{
  "d_expert": 160,
  "router_score": "softmax",
  "n_head": 3,
  "vocab_size": 32768,
  "qk_norm": false,
  "attn_scale": 0.0884,
  "schedule": "wsd",
  "decay_fraction": 0.659,
  "steps": 9804
}
Below are experts of layer 10 (counted from 0) of a mixture-of-experts language model. Rows are named gate (a neuron's input weights, with its number), up (a neuron's input weights, with its number), down (a neuron's output weights, with its number) and show model dimensions 192-287. Each number is 200 + 20 x the weight over its row's rms, rounded and kept within 0 to 999.
Before each expert's rows: a language model's description of what the expert responds to; "gets" lists some tokens that make up at least twice as much of what it gets as of all text. This comes from a sample of Wikipedia text that the model never trained on. Tokens count by the router's weight.

# expert 8
It responds to: Prepositions and list punctuation placing things in places or institutions, such as near, at, in, native to, from Brazil, commas in country lists.
gets: " in", " of", " at", ",", " to", " from"
gate2,182,209,224,221,179,165,181,210,159,189,201,201,210,190,181,194,167,210,229,174,147,202,206,221,227,213,213,208,181,216,224,193,208,222,171,235,223,243,216,206,244,189,195,175,178,188,200,231,192,241,183,202,169,206,171,199,199,226,222,230,203,175,199,169,178,195,223,196,210,197,204,217,205,201,199,191,172,217,191,211,228,178,187,196,203,194,207,217,192,197,209,182,183,200,232,179
up2,191,209,196,199,201,173,187,219,201,192,225,204,201,230,199,188,194,212,196,251,199,183,207,203,196,193,206,218,216,174,211,203,197,230,206,197,214,170,212,197,171,207,207,205,166,180,165,211,236,216,207,165,269,174,201,153,180,177,191,164,206,199,157,173,179,200,208,184,206,192,207,180,202,194,194,220,199,225,218,212,204,168,221,175,193,219,215,206,233,230,228,179,179,190,204,213
down2,218,197,174,164,164,210,192,208,218,179,204,211,225,186,204,200,138,155,188,215,208,212,211,166,197,237,224,162,229,200,183,215,193,226,201,238,208,209,200,199,185,205,227,179,221,223,200,187,185,211,211,175,191,188,214,196,228,224,206,191,193,203,175,175,192,217,193,215,154,198,173,219,191,211,197,218,216,179,241,248,245,202,214,172,224,201,210,229,180,172,198,210,175,176,213,212

# expert 24
It responds to: League, cup and tournament words and their round or season context in sports articles, such as Championship, Europa League, First round, playoffs.
gets: " |", "|", " the", " League", " Cup", " round"
gate0,197,189,184,216,205,212,210,265,190,211,179,224,247,186,181,210,175,216,215,230,169,192,187,157,201,201,191,179,210,182,193,193,204,206,206,196,223,233,206,190,196,195,209,172,198,216,223,220,239,212,187,250,241,226,204,213,199,231,197,183,191,219,159,222,215,157,218,199,209,201,226,211,215,218,182,198,211,217,229,177,201,177,194,207,189,165,210,230,202,189,179,199,186,194,204,195
up0,230,216,208,197,193,189,211,174,171,192,173,153,225,191,248,217,236,170,188,199,222,196,168,182,160,199,178,202,190,220,186,180,214,213,198,193,183,177,216,222,184,187,216,223,226,178,174,193,185,176,231,229,243,209,209,185,211,208,191,186,190,200,204,204,219,201,254,211,186,204,240,203,189,181,179,196,207,182,225,197,144,190,160,227,211,208,238,198,159,191,216,171,192,221,210,185
down0,192,198,214,198,182,171,186,193,210,191,215,202,195,190,204,224,178,205,230,200,180,180,217,180,222,193,225,197,198,207,210,201,213,232,207,225,177,210,207,226,166,157,223,173,197,248,198,204,180,190,222,210,199,209,185,219,223,215,201,208,166,181,186,173,198,180,187,205,204,208,216,201,214,214,234,221,185,199,187,177,202,175,198,257,223,191,219,245,200,184,209,186,238,229,215,195

# expert 34
It responds to: Month names, day numbers and words like in, early, late introducing dates or decades, as in "born 30 November", "early 1980s".
gets: ",", " in", " the", " |", " In", ":"
gate5,195,197,203,187,217,185,220,207,183,166,175,205,200,218,199,191,196,196,195,189,201,195,197,224,204,170,218,189,183,208,173,225,166,171,229,205,203,227,166,201,195,224,190,235,208,226,183,220,207,227,206,235,207,250,190,199,210,182,229,177,173,218,186,189,193,197,190,185,206,181,181,200,202,178,178,174,204,208,183,221,183,179,226,212,204,196,223,189,180,152,205,227,222,202,177,206
up5,198,198,189,172,229,169,208,210,203,209,190,184,231,192,189,218,233,184,225,176,207,186,194,196,174,187,211,206,217,185,171,191,191,173,171,210,156,187,199,199,178,203,231,207,182,245,248,200,214,182,212,147,173,214,217,205,216,247,217,201,179,156,173,181,236,240,215,195,219,167,223,174,191,210,177,195,216,220,243,201,179,180,201,196,206,179,182,189,198,206,234,217,184,169,179,185
down5,196,218,165,243,192,205,157,200,173,174,210,206,175,198,179,210,192,203,176,173,199,206,204,234,192,171,212,186,202,224,166,172,208,200,174,207,201,249,218,213,214,196,205,172,175,173,221,229,202,195,212,213,235,216,180,203,188,192,185,199,222,203,205,223,204,239,200,263,205,190,247,208,196,212,198,237,204,193,179,160,204,193,142,207,202,218,196,196,196,182,222,214,175,130,192,210

# expert 11
It responds to: Prepositions, articles and separators in film, TV and music text, e.g. "of The New York Times", "for Alfred Hitchcock", "Label:".
gets: " the", " The", " of", " for", ":", " on"
gate2,223,239,208,225,193,207,198,182,238,166,146,200,176,210,213,201,184,181,186,210,174,147,186,180,185,188,162,205,182,225,220,218,218,208,216,186,177,186,229,204,227,218,217,165,216,168,190,188,203,174,225,211,186,180,186,234,236,199,198,200,192,204,201,199,196,203,257,185,198,197,171,226,174,208,186,216,216,222,202,205,166,148,214,186,228,172,236,229,195,190,196,180,193,225,154,168
up2,230,186,187,170,235,202,211,207,190,189,201,246,211,189,197,197,180,203,215,185,176,196,224,159,183,194,220,216,230,156,226,205,191,215,203,240,200,182,199,208,180,212,181,184,196,214,207,205,231,179,217,207,211,225,159,211,178,189,205,184,214,194,210,165,192,220,193,215,190,203,222,223,206,196,203,190,204,243,232,226,191,240,202,217,220,187,197,192,167,194,215,200,202,223,220,184
down2,205,215,199,191,169,191,208,193,214,212,186,182,201,152,146,199,184,231,231,201,206,197,187,195,198,226,188,198,197,177,181,205,158,192,201,218,182,220,200,225,208,184,171,205,176,207,220,215,198,208,205,176,197,193,224,192,221,182,227,209,177,208,207,197,173,200,219,235,189,171,197,163,185,215,183,185,181,205,193,182,203,265,216,205,165,173,212,222,184,164,198,214,177,209,199,220

# expert 17
It responds to: Table pipes, party names and vote terms in election results, such as Democratic, Republican, Votes, Turnout, %, and "the vote".
gets: " |", "|", "%", " election", " Democratic", " Republican"
gate0,226,151,189,174,178,192,212,208,185,196,183,179,160,168,185,189,205,190,213,220,187,201,208,170,238,217,226,196,197,189,181,215,200,214,215,207,167,236,174,202,214,225,190,195,195,212,222,176,203,217,215,190,199,196,219,201,225,205,202,204,210,205,191,191,245,210,153,182,212,195,196,211,191,189,250,196,220,208,208,232,196,208,189,212,203,220,197,175,206,206,197,160,177,184,191,200
up0,186,198,207,220,230,217,220,213,196,164,224,190,199,185,197,170,163,210,208,192,195,217,218,232,225,250,181,247,239,193,177,176,189,232,182,175,206,165,194,195,182,190,177,192,229,175,142,212,208,193,214,183,215,196,187,197,184,181,206,155,199,225,215,180,180,216,181,187,215,184,200,200,174,211,218,190,201,175,194,182,175,206,180,178,211,215,211,186,207,174,169,211,197,204,199,212
down0,180,165,206,216,190,220,188,163,195,206,194,201,166,227,170,176,224,193,214,201,201,188,194,204,182,164,202,146,219,217,194,199,234,209,211,175,213,198,197,217,223,178,210,169,231,228,221,229,173,155,177,207,232,198,221,211,202,210,166,192,188,226,194,191,171,186,183,168,216,197,177,201,204,200,211,160,197,215,214,193,186,208,213,185,243,222,203,239,163,172,215,184,207,192,211,193

# expert 16
It responds to: Numbers and cell bars in results tables, mainly scores and records after a dash, such as L 74–80, 6–7, plus dates and venues.
gets: " |", " 1", " 2", " 3", " 6", " 4"
gate2,206,186,229,207,206,217,198,172,201,215,186,176,229,223,193,215,220,198,190,188,220,193,224,172,188,186,203,212,203,204,224,203,194,215,212,273,227,192,206,203,181,210,197,161,195,219,201,160,188,220,225,212,223,197,202,223,198,190,184,204,199,218,214,249,252,177,225,192,213,190,206,183,194,196,215,247,188,199,176,228,188,204,241,236,235,223,198,173,209,221,173,201,145,183,184,211
up2,177,196,190,209,203,155,211,200,178,200,190,235,195,193,186,208,230,159,194,230,173,216,180,191,173,195,239,181,165,213,191,168,201,198,228,204,188,170,223,177,174,221,203,240,194,218,227,233,194,221,200,192,195,184,200,186,202,226,191,191,212,184,176,201,176,244,185,200,207,170,216,158,199,170,193,186,209,160,176,206,186,195,158,203,220,208,235,179,209,239,223,195,183,211,222,201
down2,204,202,167,213,213,218,206,254,206,242,211,188,197,174,198,216,211,174,200,222,192,215,187,214,183,200,184,226,205,199,209,184,160,220,240,183,208,214,194,225,215,201,201,172,210,200,211,224,203,139,247,206,214,216,187,190,180,209,199,185,230,188,212,189,189,210,185,205,192,201,223,210,190,216,185,227,188,193,192,192,229,171,195,185,207,203,217,199,205,199,181,180,211,213,180,174

# expert 23
It responds to: Possessives, articles and verbs in biographical career and education sentences, e.g. "earned his Bachelor", "bachelor's degree", "worked", "graduated".
gets: " his", " a", " her", " was", "'s", " and"
gate0,236,203,200,180,219,163,194,194,227,211,160,224,228,228,197,218,206,179,223,203,190,195,201,179,194,211,186,198,174,193,167,189,209,201,218,203,174,199,186,200,194,228,227,182,185,182,175,201,205,169,210,179,223,186,187,193,220,172,201,190,201,135,209,196,197,185,215,216,206,210,253,198,230,189,184,176,237,190,213,233,264,181,193,242,211,187,199,199,198,182,188,217,187,205,191,177
up0,190,176,197,204,204,181,201,206,169,196,195,197,197,187,182,220,207,209,162,205,160,192,179,213,201,214,214,188,178,169,208,208,208,199,217,249,199,182,240,192,183,195,205,176,178,216,224,201,193,234,207,217,205,231,218,197,186,212,230,205,187,245,210,183,218,205,216,197,180,182,209,216,177,231,155,186,195,220,206,204,232,179,210,207,173,237,177,209,179,192,197,242,198,181,203,220
down0,198,188,210,212,219,211,185,207,214,222,194,224,202,231,202,185,185,191,173,211,213,183,197,168,222,201,201,204,169,230,238,202,191,214,222,222,166,205,214,169,211,219,207,212,215,204,169,203,193,194,195,229,217,217,195,219,240,175,237,192,208,230,180,185,207,202,176,190,184,212,181,184,170,172,190,202,180,179,198,202,207,143,219,157,202,244,186,181,192,206,187,223,161,221,220,201

# expert 20
It responds to: Line breaks ending infobox or list entries, heading markers like == and ===, and table divider rows in wiki markup.
gets: "\n", "==", " =", " ==", "===", " ==="
gate0,220,203,208,191,213,203,189,136,209,227,192,184,146,208,215,229,197,210,189,183,195,202,197,165,211,245,218,231,216,209,178,166,214,186,191,185,226,246,196,202,205,173,212,191,177,196,177,197,245,195,230,214,205,207,198,204,197,170,184,171,202,228,192,181,197,182,206,182,190,205,197,199,164,201,180,238,194,232,201,229,201,196,213,221,200,217,198,166,200,217,189,217,191,191,178,221
up0,221,181,218,239,182,213,191,173,195,240,181,195,190,187,169,194,228,200,196,184,177,195,185,193,208,243,189,216,239,191,168,221,235,201,216,197,205,204,164,159,181,226,196,223,198,185,221,199,202,200,196,189,227,212,202,196,212,189,207,199,226,186,201,225,229,184,203,177,198,202,244,198,193,211,224,185,189,208,193,205,168,196,217,207,189,189,215,178,190,205,236,230,201,186,194,178
down0,189,199,189,174,222,185,186,229,211,215,189,168,179,188,168,212,205,174,220,189,205,231,236,180,164,232,201,183,198,218,231,245,180,213,171,192,193,211,218,188,189,213,189,209,170,171,188,132,187,177,204,230,203,203,184,167,207,211,207,194,188,205,197,222,198,164,199,222,165,225,195,197,208,232,224,219,224,195,194,201,217,165,182,187,193,205,196,194,177,186,185,170,175,179,198,209

# expert 39
It responds to: Measurement units after numbers, e.g. cm, mm, km, and closing parentheses, quotes, commas, brackets and percent signs.
gets: ")", ",", "\"", "%", " m", "}"
gate0,241,204,178,213,210,166,197,208,186,186,173,197,212,206,163,171,198,177,209,226,183,207,180,169,246,209,185,200,233,209,207,235,185,181,159,194,190,222,224,164,166,178,213,182,198,219,182,194,172,204,202,188,199,173,234,181,186,209,191,230,215,244,228,199,216,170,252,213,223,224,184,187,193,195,165,187,206,213,210,197,182,232,194,236,186,214,199,181,209,233,219,220,187,183,171,164
up0,194,181,168,169,179,231,158,194,224,215,197,214,176,261,204,181,218,216,190,181,187,208,188,162,212,199,200,171,206,181,176,187,186,195,185,210,191,191,215,196,205,191,187,228,183,198,212,217,228,197,224,209,232,224,189,164,194,152,199,160,192,206,197,209,208,238,186,178,181,190,234,205,217,167,170,215,196,193,212,230,214,238,211,195,178,221,220,187,197,192,268,181,171,231,229,192
down0,181,175,205,214,179,249,206,191,227,181,175,196,218,201,237,232,180,206,193,232,186,203,194,190,229,183,179,158,225,202,203,197,203,192,189,182,192,204,167,225,180,185,196,254,173,196,204,190,207,222,213,203,201,154,177,190,180,205,184,162,232,216,187,192,190,180,201,171,199,181,189,187,212,205,194,182,191,217,188,219,226,213,204,231,207,168,206,223,227,169,212,253,239,228,205,165

# expert 32
It responds to: Species-name endings and pronunciation or birth-date pieces in article openings, such as clypealis, /, 1903, –, plus coordinates, km, and sentence-initial There, It, They.
gets: " ", " it", ")", "%", " there", " It"
gate0,194,200,181,189,210,187,222,285,161,200,204,234,241,206,191,225,203,219,170,169,195,230,190,203,172,209,199,232,182,180,218,184,223,243,202,157,162,196,210,226,157,221,209,175,182,197,179,183,169,204,248,187,166,211,193,190,218,229,195,191,184,207,207,183,208,190,187,194,238,196,198,172,188,196,177,201,195,187,216,186,198,223,195,175,252,220,186,182,184,207,189,223,197,190,168,197
up0,181,211,206,222,214,202,205,221,205,224,179,196,206,207,200,237,177,188,208,238,167,212,198,162,158,196,167,214,226,220,224,207,230,162,181,210,204,200,251,204,205,208,189,238,184,171,211,209,206,179,209,195,202,200,205,194,187,202,230,181,182,210,181,243,240,179,221,168,219,241,198,212,248,205,225,171,201,180,213,231,209,183,226,187,205,203,226,175,185,204,179,185,186,188,176,190
down0,189,199,197,197,154,229,181,222,209,213,214,218,187,206,146,200,215,183,198,201,199,226,231,184,238,203,216,192,204,205,204,209,210,206,198,191,196,195,201,159,213,230,226,215,182,170,170,243,164,195,198,185,214,183,249,218,240,173,168,224,195,190,211,182,218,208,217,219,190,225,168,215,191,193,167,224,198,217,161,198,172,216,233,175,195,205,164,228,206,195,179,221,209,224,211,217

# expert 13
It responds to: Line-initial list dashes, hyphens or en dashes joining compound names, and field separators in infoboxes and sports tables, e.g. Hanna-Barbera, Wilkes-Barre, GBR.
gets: "-", " \"", ":", "|", "=", "=="
gate2,236,217,200,215,242,192,163,229,190,191,212,172,196,176,194,206,200,185,196,213,187,212,184,183,214,211,194,175,214,198,195,192,201,174,204,208,164,213,196,221,197,196,194,204,166,199,168,241,223,219,190,199,198,195,186,169,191,198,186,178,201,174,222,208,187,239,220,192,274,192,218,212,187,208,179,196,203,214,209,200,199,197,190,218,183,236,222,167,194,185,192,163,184,219,203,212
up2,223,192,233,196,183,181,192,208,170,239,192,186,167,192,204,216,200,210,214,189,197,191,167,174,212,192,198,207,209,208,200,185,189,201,190,219,198,197,225,194,179,180,213,168,223,229,171,203,220,261,224,212,200,215,220,200,194,235,206,203,191,219,182,193,199,206,210,179,195,205,212,199,199,176,183,207,220,181,182,188,202,164,237,184,217,210,217,206,218,220,199,204,200,197,213,224
down2,204,189,200,172,207,142,223,210,193,203,208,206,193,156,225,183,180,217,206,161,237,193,205,143,186,228,169,214,183,195,167,170,224,180,201,195,232,205,188,184,192,202,183,224,179,198,265,188,215,212,222,216,249,183,203,190,169,170,225,184,224,186,185,162,226,148,185,208,192,204,172,161,209,237,216,171,173,197,193,208,202,180,184,218,194,231,214,189,227,193,218,208,189,210,200,167

# expert 0
It responds to: Pronouns, relatives and auxiliaries that open a clause or follow its subject in prose, such as it, which, has, would, may.
gets: " which", " has", " It", " it", " that", " and"
gate0,205,218,206,222,179,237,205,203,197,221,206,190,221,206,182,216,234,196,155,215,176,182,188,175,211,198,211,236,214,197,228,222,200,196,210,181,197,235,197,183,227,181,226,199,197,214,189,212,209,210,222,212,192,182,183,202,177,198,219,195,237,208,168,220,211,227,222,182,266,179,197,213,184,199,220,191,214,184,213,173,236,234,204,224,192,189,150,182,190,219,207,180,198,207,229,204
up0,182,189,150,217,182,218,217,213,196,200,187,195,215,169,207,232,204,234,208,200,183,235,224,201,225,178,191,244,199,171,198,215,166,197,248,186,185,225,209,185,167,216,198,184,212,187,164,240,188,163,210,199,169,194,208,162,236,205,193,159,201,190,200,189,177,209,184,218,170,170,213,174,200,175,189,184,216,190,212,176,214,213,191,192,199,200,187,177,223,219,190,211,210,198,227,167
down0,204,177,230,190,172,203,207,208,213,209,215,215,186,209,210,205,185,196,205,226,212,180,202,201,202,196,205,192,199,181,171,250,191,187,204,212,240,190,163,197,188,215,167,227,185,196,189,178,239,180,171,196,203,211,203,165,210,212,150,197,183,218,208,172,164,204,198,209,139,179,183,201,194,198,183,169,220,203,200,206,219,230,191,185,215,203,203,209,234,209,205,169,243,212,187,184

# expert 5
It responds to: Brackets, dashes, degree and minute marks and decimal points between numbers in tables, coordinates, stats and measurements, e.g. (91 ft), 50°26′, 4–5.
gets: " (", "–", ".", "°", "/", "′"
gate2,182,226,222,201,229,203,213,219,189,200,180,193,211,177,185,197,181,201,182,223,211,214,222,200,175,203,195,190,180,251,184,212,183,207,169,212,194,192,182,207,205,203,175,224,228,213,171,208,152,257,212,200,232,221,176,183,198,214,189,217,223,220,240,176,196,220,220,179,195,222,188,232,168,225,175,185,209,207,187,205,170,177,215,203,225,152,213,207,176,241,188,211,211,172,211,175
up2,203,186,209,192,194,225,219,201,234,207,192,203,189,178,226,174,204,175,199,190,196,212,205,219,213,176,189,223,181,163,182,181,191,200,198,194,182,221,197,213,222,232,225,202,211,204,207,190,198,211,186,176,192,205,185,218,210,229,188,190,217,213,196,204,180,199,176,168,199,156,191,200,234,192,186,221,176,212,186,218,222,215,214,211,161,203,191,223,186,198,210,212,173,204,204,182
down2,184,201,199,201,184,231,231,179,186,220,202,197,235,212,217,192,188,186,175,175,186,220,194,161,192,220,192,189,196,207,203,197,199,169,190,204,166,159,217,224,230,208,175,169,200,230,233,208,221,201,244,193,187,240,243,176,215,211,214,234,206,185,211,201,157,211,198,220,204,221,198,199,210,166,214,176,201,164,248,198,168,180,174,217,209,191,211,208,210,187,205,200,207,194,195,203

# expert 36
It responds to: Abstract adjectives and function words in expository science and social prose, such as biological, pharmacological, social, human, of, the.
gets: " the", " of", " and", " a", " with", " this"
gate2,198,184,200,208,184,195,199,213,220,202,189,226,205,217,208,206,176,199,187,197,196,141,193,142,210,222,193,200,214,190,200,193,202,176,204,171,224,201,205,217,212,175,236,198,180,222,228,197,184,206,182,210,195,215,207,176,223,235,232,179,236,188,217,192,150,240,218,243,207,203,210,204,176,183,211,192,224,197,223,178,222,193,216,202,202,209,206,221,176,201,168,180,209,200,182,204
up2,184,224,210,191,152,226,241,189,186,191,193,237,228,172,190,204,198,217,202,188,186,183,174,216,240,223,191,209,230,202,178,237,199,193,207,174,207,196,209,206,182,225,223,156,197,208,206,175,202,176,209,189,193,230,158,180,227,187,180,189,219,217,223,165,208,227,172,155,219,176,223,224,209,202,153,198,208,201,204,156,213,191,181,206,189,181,184,204,206,189,223,212,172,189,206,184
down2,198,199,203,184,185,185,211,189,216,198,198,202,218,188,243,163,180,198,223,231,190,211,189,197,191,156,216,189,238,231,206,215,215,208,186,225,218,219,179,211,196,205,212,198,187,191,208,239,197,207,241,178,226,196,204,163,200,211,206,210,194,186,203,220,207,189,240,150,209,197,224,232,209,208,211,188,222,175,189,214,204,194,247,222,224,168,148,203,216,202,179,185,240,175,178,209

# expert 1
It responds to: Prepositions, articles and verbs of effect in purpose or consequence clauses, such as to, without, providing, causing, prevent, can.
gets: " to", " a", " for", " of", " and", " the"
gate2,166,188,228,178,188,184,197,204,212,203,164,199,206,205,192,228,202,170,225,205,219,233,211,165,152,236,226,184,175,197,177,200,185,196,213,170,220,215,194,176,188,228,191,207,233,216,193,189,214,201,182,180,179,194,195,177,151,204,191,192,212,218,166,179,202,171,208,195,214,178,206,201,178,174,221,200,185,202,210,194,220,180,185,238,250,197,212,234,213,219,231,241,197,173,218,202
up2,221,167,140,206,213,191,174,224,204,194,201,236,164,236,211,190,220,210,206,230,198,202,207,162,182,222,203,193,193,173,175,173,226,191,198,194,171,205,198,234,176,158,218,184,196,212,209,181,213,205,197,153,218,196,212,233,219,208,204,175,191,198,193,204,213,242,179,211,181,183,223,182,208,219,199,184,226,202,224,189,177,193,203,192,183,183,198,190,228,207,212,182,208,196,213,198
down2,186,201,204,203,215,206,174,188,224,221,234,203,209,172,212,207,182,185,184,181,202,216,192,202,245,198,213,184,207,220,190,228,200,190,222,180,200,211,195,181,195,228,188,178,205,188,197,195,202,208,197,249,178,193,221,212,208,173,190,176,184,204,200,198,203,202,219,197,198,185,192,217,182,190,202,199,216,213,209,237,201,212,196,154,197,223,224,199,219,174,160,189,193,216,218,143

# expert 15
It responds to: Table pipes, dashes, list colons and small numbers in track listings, chart tables and taxonomy boxes, e.g. "| No.", "Kingdom:", "second".
gets: " a", " |", "|", " the", ":", " and"
gate7,167,207,226,202,207,186,172,217,187,178,233,214,227,209,177,209,158,229,206,238,192,224,193,159,192,194,194,195,253,206,173,215,204,159,198,154,167,238,183,211,150,229,186,205,202,198,195,223,223,170,200,181,222,209,199,218,218,221,222,200,196,213,208,199,228,185,211,233,193,175,231,198,209,192,215,221,175,170,224,201,223,203,167,183,171,194,177,172,212,165,247,208,207,194,173,193
up7,173,175,209,210,183,203,193,176,190,210,203,172,189,165,206,181,225,210,238,159,161,226,227,242,210,232,199,213,214,152,215,205,188,236,192,221,197,155,208,212,185,201,239,209,207,207,183,217,192,213,192,193,217,182,211,215,179,204,174,220,212,215,185,217,191,189,194,222,197,201,217,215,217,233,186,174,187,186,225,187,185,215,180,168,222,251,183,220,218,196,210,221,187,204,207,219
down7,244,186,245,204,204,175,175,180,193,227,223,194,198,187,183,227,197,228,220,193,148,209,201,211,216,163,187,219,191,200,216,187,180,201,187,207,208,215,195,237,226,206,184,222,152,198,168,209,207,246,169,200,196,185,223,239,199,229,220,251,234,196,200,194,206,170,242,201,225,162,227,222,215,187,254,228,202,193,201,180,178,213,177,207,176,200,167,190,185,251,173,214,178,235,189,227